config.yaml
n_experts: 80
d_expert: 64
d_shared_expert: 128
router_z_loss: 0.001
head_dim: 128
norm_place: "pre"
norm_eps: 1e-06
attn_scale: 0.0884
schedule: "wsd"
batch_tokens: 65536
seq_len: 1024
steps: 8211
dataset: "wikipedia_en"
Below are experts of layer 4 (counted from 0) of a mixture-of-experts language model. Rows are named router (the router's row for the expert) and show model dimensions 128-191. Each number is 128 + 24 x the weight over its row's rms, rounded and kept within 0 to 255. Numbers have three digits each.
Before each expert's rows: "mostly gets" lists some tokens that are sent to it at least half of the time. This comes from a sample of Wikipedia text that the model never trained on.

# expert 24
mostly gets: " same", " another", " second", " example", " own", " few"
router:089149116125148092156141157136146143138128135113105117123111160143097144172145189170146146089134118116146123160118088075110161143107140112083096172147110118106136143119121152185136154135122120

# expert 57
mostly gets: " |", " —;", " approximately", " ISBN", ")\n", ";"
router:097156098081141096137156146154135153113100144125105136097096157150080166140144122160146158098152103118141108147106122100090137160108170122128117155164114091126125157133107165143122160143108089

# expert 73
mostly gets: "),", "\",", ",", "',", ".,", " Sweden"
router:115137096096133107143151164155146147115107139098116148119089152162100155155156135135139148101162110115169103160105097113099151155099150128102104140167111120103150123137136146149113141141099129

# expert 60
mostly gets: " (", " ", "–", "(", " [", "(s"
router:097140085114161099148160148148175128094116149093140148107119149156118146165139142149130145126134118114162097130127124110116161151089124071120137156150105093092164140154108141157127163147107118

# expert 29
mostly gets: "2", "1", "3", " cre", "4", " seven"
router:118143123112139097163167141159148137110086150127107146075118150123095165178137169177136159098135128123153124148105120134097139185101138131117100135141120112131151138153115167133128154135092116

# expert 49
mostly gets: " and", " or", " to", " not", " than", " of"
router:110134121097154077138150156143130151084111149101082151120108169141121153148161132168136151078134115098124113136098117127106147149114158093152112160125096106105163145111128156148114163153069109

# expert 47
mostly gets: " including", " later", " include", " how", " includes", " included"
router:107141109083138101144140184145136142105103133095113155114112158148089165190170130158156162118161115112143090166094101120112147178110137116091110168147101103089143171130122154146132144150100107

# expert 38
mostly gets: " role", " footballer", " process", " round", " series", " tick"
router:134120115102184134143174160165151154125116133111122143109083132149093124125123125140175150127145118109151096153107107113137151143123155102106123138153114111108137164173093138194115144136129137

# expert 74
mostly gets: " University", " football", " American", " League", " government", " English"
router:122138093101154120126152142166135151118120137074123147096118139156114157142135148146178141124140112094151122142137135114105162124107150098069083158125133111103136130173105142127110135152134090

# expert 32
mostly gets: "berg", "son", " Martin", " Brown", "mann", "ton"
router:113143089090154106176159146131188122121095170110100156124086142127108126147143114122155150099133121099147098165092111142095156127114162106120120142136077133124153150164114127171134149133090116

# expert 68
mostly gets: " sc", " right", " round", " video", " father", " f"
router:132129104111157116138148141138109133126106153135137148108123139136118148174128150171148141096145103111149087173144136084107153150111160118107115148149142100087135130153086150174127142147135093

# expert 18
mostly gets: " York", "ara", "ya", " Texas", "ley", " Mexico"
router:106162111124135083160141150133140119124095140127114139116109150134128130148162180162152166091145104129145101125107126105101160146096164093148103127164103105107140153152123136145113156139106121

# expert 31
mostly gets: " New", " GBR", " Mike", " SR", " Robert", " Northern"
router:117127088122152125148150153108152103109112190124139148117124155121110131151135134159145124124144134122106104138118125110084154139101127072160092136124128108140130142148085126132111142148142124

# expert 72
mostly gets: "ford", "son", "ley", " Smith", "mann", " Daniel"
router:116150112133117128148147156165154111090101139117086128094110154140124126146133161133135141066133127121167106138090121098116141126082143107117118133135131109126149147152118172151111183159113135

# expert 48
mostly gets: "/a", " Ale", ".g", "aff", "rit", "ach"
router:095137087099152124151110151147132128131096133124091116106086151128112146129147170136132134105181108125166120166109047101111156162106133100101134156156134111115131121154114133149116146120101136

# expert 4
mostly gets: " DF", " Mike", " Robert", " GBR", " MF", " ENG"
router:097148118109152112124176154110142137120121169099125156111127146143125139180135159146129138124140120125115121150141129127098151135099153072149106164155093090111133141164121144156096155126137143

# expert 33
mostly gets: "=", "died", "MS", "itch", "It", " SS"
router:094136104089125092135138158128163173105091162092092150115110147146106137182135117142134144124148148092146083150103074101089157172118129129142140138182093092117172146139110115129079170159128111

# expert 46
mostly gets: "it", " FRA", "ot", "It", " int", "uit"
router:110126111094135126139168148134139144123104143130117153102109131150085141141138114147160137134149115098140109153088087115105145177110146123098127127158117109116141152146121175156119134138077107

# expert 26
mostly gets: " well", " water", " subject", " help", " public", " effect"
router:125139123117128109118143134110141163106106147100108153108120149118102161189151116155156151119135135100138100132118111090109150144098185094146127144112151090129137132169133166152120160163117121

# expert 79
mostly gets: " into", " against", " after", " during", " when", " through"
router:118163092100140119170148149126133155099139154127092170110112163152105144158143106137145131112140113107149103148101112130117144165116144123134122147152107084085148136138127147116115153149116111

# expert 10
mostly gets: "J", " Kh", "K", " Kar", "M", "SA"
router:090159126104136115143126157171135137150100167116099163124111141168102122147139177137151130093182090136146097163099104116122153177125144116102124152208127115129176163145118134139107157126090128

# expert 27
mostly gets: " ENG", " tick", " Rob", " Michael", " Good", " Nancy"
router:117145114074169136149162146148149144132106183131114144113092134149076149133174137153160135094148115097120101154104078116133147138102163127122109135129111133109121142133128124129129155151087102

# expert 43
mostly gets: " two", " other", " all", " more", " three", " most"
router:106137116118122093158156140143143152083124136108102153100117146133111151157147161143149152088142109111147120160117099102102147151090160113143108157148110132094173172151117195157099139160111104

# expert 25
mostly gets: " was", " made", " won", " played", " became", " used"
router:096151096120125120148148146123164133107120157112096159099084140145121157158126117126145137121124110107144126152111104113080143146106139114093113138132114111103152132166118167130130135153128132

# expert 35
mostly gets: " &", "berg", " and", "ić", "&", "ki"
router:079147120095148126128143177139141135121099152120122155110084163147107169142133158137145150102132106127138112142109130147113135150110147085133098136137103119109143169106143136161119167121064107

# expert 76
mostly gets: "),", " but", "\",", ",", "',", ")"
router:100143107122132114162139138158124131105091144094120144123094135140114139146146151138136161094163071116152116146106118131097137124109152134125073142162101106099153134189142141145084146130119099

# expert 51
mostly gets: "′", " ft", ".S", "–", " million", " sq"
router:097120111105156087113140154131159159138120176091097160100104143145103129171142137154151133102165138100151093155122045143106120142115149139127110146195110095111168154137114128168101147115081099

# expert 30
mostly gets: "idae", "ova", "onia", "ii", " BCE", "RC"
router:096151099147113112114135154156143123133118137114119169115121172166098140132156117127156154129139114128133090130120068099085151136119145135105118158123113093104145182131140139151102152116097104

# expert 8
mostly gets: " |", "%)", " Coordinates", " BC", " BCE", " census"
router:115158094078148087147153163146135151106085151115083136107112154160098155138155144173152154098147080114129096152106118090105144142103161133112105160179099089127149173138117152170116152140115103

# expert 28
mostly gets: " from", " at", " during", " between", " At", " born"
router:125145088088141096158148137185156165106123156115107137103103144107096183132105130139147134107147120098124110159120102119113175160122141099118103184162121124103160128155124148163128144123116123

# expert 69
mostly gets: "\n", "==", ")\n", ".\n", "\n\n", "==="
router:123155134102154096161140171122145186105075141089077155127111134170110153173146141146130128100151095110128116160094108106122133149118145128121104151159107099105142161145130133151126135166124129

# expert 59
mostly gets: " on", " for", " during", " into", " against", " in"
router:118166121131141122147154165154152172115134156114094147112110155132123131132132148141137150117138118103143102134109122117120154162102152099120116142144121108100178150147110179132113148144117123

# expert 78
mostly gets: " in", "In", " In", " the", "im", " rem"
router:080155124101133090149157143137171128108095173132117155137121143114119147179123112174146154090120115092136116122123103078084135160125149101079115125139110116106136141155089205148129133132110087

# expert 19
mostly gets: " son", " William", " John", " Preceded", " Genus", " wife"
router:118158113112157097162133161126134167057125163110093141100100138137124157121158134140150166111195106112115098134109098119127149155098164102095127159148087095103141125159115126146108149155106105

# expert 3
mostly gets: "ić", " Italian", "ado", " Serie", " Silva", " José"
router:122153091093172116154142158170162133121124130112104150079059155159104155114154150132148145106153095113159132158098097123115142124102158108125107145162108105092152162149111127153098144134080109

# expert 1
mostly gets: " century", "8", "6", "7", "5", "4"
router:104150098086152126155138168149142144095093135118103143100105160145099185156146117150148165114146096129138099124106078109087158135092143137129117152179115094114158163125135125142095141131120103

# expert 34
mostly gets: " by", " when", " after", " where", " including", " but"
router:100171121123133109154162142142145150101108136109072134120110183148115168144174160161147154116147091121141099157115131125115146145117133103118126157133111110096162143120121145160117153167079125

# expert 53
mostly gets: "s", " years", "ations", "ers", "ins", "ions"
router:129153118127118095151150159131134122099120145098107133124099165149131151176152135162146173114127127095162120165104103087085145167100149146091090150135115121097159147145113131139126147143103121

# expert 44
mostly gets: "ers", "s", " years", "ations", "ings", "es"
router:090141098109132103132156156147156133116103160125110160091097159162125156157150130163135149112128106099173118158110098116093140133088149125143110154165124108092160139143131153136120152140123129

# expert 39
mostly gets: " Records", " Award", " she", " we", ".com", "idae"
router:127154080120126132131151139176124136123105132118129133096099129156119135147132142133166160112155105096150100130109110125115134146127138129114125161143120121092156159161112188141127133113117072

# expert 61
mostly gets: "ib", "pp", "−", "rat", "eb", "tt"
router:103132108111133131143131146112139151105109136094126156105107158138137149122152121139143181148156106121153093164091058092094127144122158110083114141160122090105149173142106133128123144142061125

# expert 5
mostly gets: " (", "\"", " \"", "===", " $", "\","
router:126129094121140093149157142150150149110111149102133158123100142130107144156147159147139161114141118117147099125102100102128149155094138109103100153152124106107152154126111178161131164163094099

# expert 12
mostly gets: ";", "%;", ");", " —;", " –;", "″N"
router:091135088100158119149155164134149151106102159126117140117090154151098150167148133166146161111151077118144106158111119118108139152107155098116128148154124121119141153134124170151129175142106110

# expert 67
mostly gets: "ion", " medalist", "ation", "ization", "ions", "osition"
router:120129096099169112126143139134159166101104159109134153111133142148124146124159160192141149095155116117166088146124077117079128155111131092090123153128114087119140144139112135142070155185099103

# expert 9
mostly gets: " Yes", " Some", " cl", " Many", " inc", " ar"
router:100128088137140094147169129139187135115116136109110141123094146143074156207138112148166159127153116093157105157116133079107132150110160112117109165142120124140149156148095178128127144145111139

# expert 11
mostly gets: "b", "l", "st", "c", "ch", "rd"
router:091142133100164126155154136145143148118120147095113156098113127155091151138112135123134134108155090118145094159106081094109124136131170122117129169152107126123157152155120166175118151126102126

# expert 40
mostly gets: "%", " million", "-up", "%)", " mi", "-time"
router:111141130123133084161139141136139192105104136111110140114115166134122137152126117122156135097125120120154105132101119086104152116083137134124100161143117114116142145125113171138106142158118086

# expert 22
mostly gets: " the", " a", " The", " an", " his", "The"
router:115126100109142109137131151147152154111111154130099140103113157139126141167145147127143139093142095109153113145096110089117173152090150126116113132151114091122153149139083166164122150144126106

# expert 20
mostly gets: ".", ").", ".\n", " .", "\".", ".\n\n"
router:125152098102146104159150169161141151106092161113101160105097151147116152169136145143166158096162087099161091154099101126098140148111144128117121156132121103083169133143094134156119162141100112

# expert 62
mostly gets: " currently", " recent", "2", "9", "0", " year"
router:119158094112135108142153144134129141116107139085133160108100139164089157170152149119167142109154134115142093158114095114106152171113131113128082139165093104081143163121118154153115143151129091

# expert 23
mostly gets: ".\n\n", " ===\n", "===\n", ").\n\n", ".\"\n\n", " tick"
router:140135095088142102160132146168120156131102121117133155104113146153097151127152113155141138120171094118153089126092112130141132137105128068094115150139097104111147166120082125148111139107105110

# expert 0
mostly gets: " States", " team", " school", " government", " club", " England"
router:092155099100137136128169170148115175118092145110135165109098147165115150151136156142154131115144107085153104152129123143091154139115130134089118166137118106098145170159095135129119164136152091

# expert 71
mostly gets: "5", "6", "4", " six", " seven", " five"
router:106164115095135113172143140162141131086103142118099124104106164141094165169141150162139169092141110115136118137091096108083156142095136134131108148164122101123161150127116140154099127154102095

# expert 21
mostly gets: "9", " pro", " March", "Note", "0", " July"
router:112161093116131100147141133139139144123120137104116142110133137158080161152146121138164155098160133114143112144115081120097160167120135143126112141150105113099151147124102143162100144142088088

# expert 41
mostly gets: "as", " San", " Los", " BRA", " Fort", " Mas"
router:117141091100163098146156163136138154126102165126119144124112144157099144147145120146148155115159103082171090161104094084104155173101150112090133166158111114110137165153115134151113159144114104

# expert 77
mostly gets: "|", "==", "===", ".\n\n", " |\n\n", "===="
router:117129123102136111141140135152147187103128136121091143118136172138107161185152115143164158111155125117131117158104113112126129150138136114115115164138110092138139178129111144134108145141144099

# expert 7
mostly gets: " D", " F", " E", " H", " G", " S"
router:118151138113140119158145181144118127093113151116127141109111148127122166140151153149136135113161124128111113146116099117105147155108139073135064130147124106117141160148106141155083137147092088

# expert 75
mostly gets: " Coordinates", " Total", " Date", " Location", "Personal", " Candidate"
router:122152079108134099127139149162133171105090132110119138120089150163113142196130110138148150103151108115146120154124030103119185137090155114105116143121099086099149144171143154157106132137142146

# expert 14
mostly gets: " P", " Z", " N", " M", " K", " Y"
router:132134127116121091165125142134131124100094156117102133121124146150100129161154119145135164111146099086123126145111064063106147201126130110119126133180096118131142161159092155116116141160093121

# expert 36
mostly gets: " It", " it", " She", " she", " They", "and"
router:108138082110155115155163159143144156102108136119106146117097155142112159137165145122179148113157112126164098151116117100099140139094139104115089147162121113095141162155119161155129162140099093

# expert 50
mostly gets: ".S", "MA", "ER", " States", "RC", "AT"
router:081153086107140151139144170158146148141085156116106154087098154155100155151158136141165136119143128126132099162110104127101162156108141131094093184152133112096177168148137164147125148135115092

# expert 13
mostly gets: "ic", "the", "loan", "tracks", "incumbent", "aged"
router:118128106126125092140166124142132135110120125099134147089111142143110136177154146148168128123146114095163102153131119123111130205110150115124091142168105113121147141151112174147101149160090100

# expert 54
mostly gets: " ", " $", " Yes", " Apps", " None", " £"
router:110156093107144115154150151151168149100100145096109142109102150148104164164153132154136149092136129086146107156117104099119152176104151078130109141143120105104131141141126147147117152154111123

# expert 63
mostly gets: "On", "In", "″W", " MPC", " Votes", " JPL"
router:109126116111148079162162150144156148128110156126113140115120145127108142167159114164142134096149096126132114140111113098081171145106148086115121140142105100091161149140102149141139133132102129

# expert 2
mostly gets: "See", "Early", " Sir", " latter", " mother", " father"
router:094143091109145105147166148152131153144110161103112142118127151157130136129151164163137138099136111116149102166110103072104153151119135088103105152149124106085138142132068136167114149139128098

# expert 6
mostly gets: "),", ".,", ")\"", "',", "}", ","
router:094123111114131092137148184139135161113105147115121145108067149146097155147173150136142155104175130098149083143111101115095141178120149130115117168154119113099162130143115175145120176123109127

# expert 64
mostly gets: " known", " became", " used", " announced", " made", " called"
router:123138129110154109152146151133149140099105141102089138094118137163103147132130180124164129116160143116175112139083111130113159132103164112127136139139109118105138136153118155144094158155116129

# expert 58
mostly gets: " the", " a", " an", " The", " his", "The"
router:101149081112129112136131130145167154117115150116103133103107153122120151158156133135153134114147108103179124141110126087115153154085160132124101130136116103116164140133116158150121162135125124

# expert 17
mostly gets: ":", ".\n\n", "==\n", " =\n\n", ".\n", ")."
router:102140120106140105169161167169149164110056139104111152118107130155106168151137163125146155097166101107126104157106118118110136144106138116120123152157128107097151152154115148141092145163109080

# expert 66
mostly gets: "ab", "ub", "\\", " –;", " —", "%;"
router:117137101129140104163161127134142147121114161128118155113124157125092147147135120153163150109144092111126096147108111102100139152133174084067145148134103114122144144183109138155126145154077088

# expert 65
mostly gets: " which", " where", " that", " This", " There", "There"
router:113146083101157113153164162118147154115116156106107151108086138152117158153160126152165144113155096106139091179096123110099158164086151110128112143133114095083140157148150168160122150154094119

# expert 16
mostly gets: "|", " name", "==", " named", " Genus", "==="
router:110148143091150095145133171152125142118111157100101142101101136127095159172144128136147146109165128120148081152112091103126153149130144137092078191173105088104132165145123141166111161169139141

# expert 70
mostly gets: "'s", " had", " its", " have", " has", " their"
router:108149066108144105165152132145130149104093147088118148101080144143101152123149152147137146097147109095158113145118114108109132140114147102098094139157118105100148150127106136143135148148088096

# expert 42
mostly gets: " fire", "-handed", "uck", " Wild", " throw", " Head"
router:119162115095144125146159159124175149089110129091124150111115151167118147157154112131146155118139128110157087151114074115101150174125148150114136165143094097106138150153139098141095156128120112

# expert 45
mostly gets: " was", "),", " is", " were", "\",", " became"
router:085144118122154122147146145152120134108103133096100140116114137146097138137177146133136161123144088097162122133113126120098118135111148125109098142162105121115148123169126140137110137138115124

# expert 56
mostly gets: " he", " He", " also", " his", " who", " they"
router:109164106108172099143133147119134122095113144088109133099126142168099142181159159142157160106128084101153116141112128121114160145125137110109110133126146116097143156153129148142148149142098110

# expert 37
mostly gets: "′", "°N", "″N", "°W", " Preceded", " Succeeded"
router:113155089117154076134121147152156178094111150102122151110099147145127142203114103150154140121144104128124134157115070124117185123102144119129109120134104101110138147138116136132099155156124112

# expert 15
mostly gets: "ford", "ton", "ić", "ley", "berg", "ini"
router:102180111106122104175167142144171144118112152121105157111094142120113132149123128122139120079127095109149108112076129144109163139105169084099116135149108110123146163129098145151081165140102115

# expert 55
mostly gets: " military", "ative", " political", "ational", "ial", " similar"
router:120145088123126114141119141161153160112077142131120132104120134165112135136147101152142132116133127116192104170111114075134157120123159132109116166142109093106131123133124151158123138172115127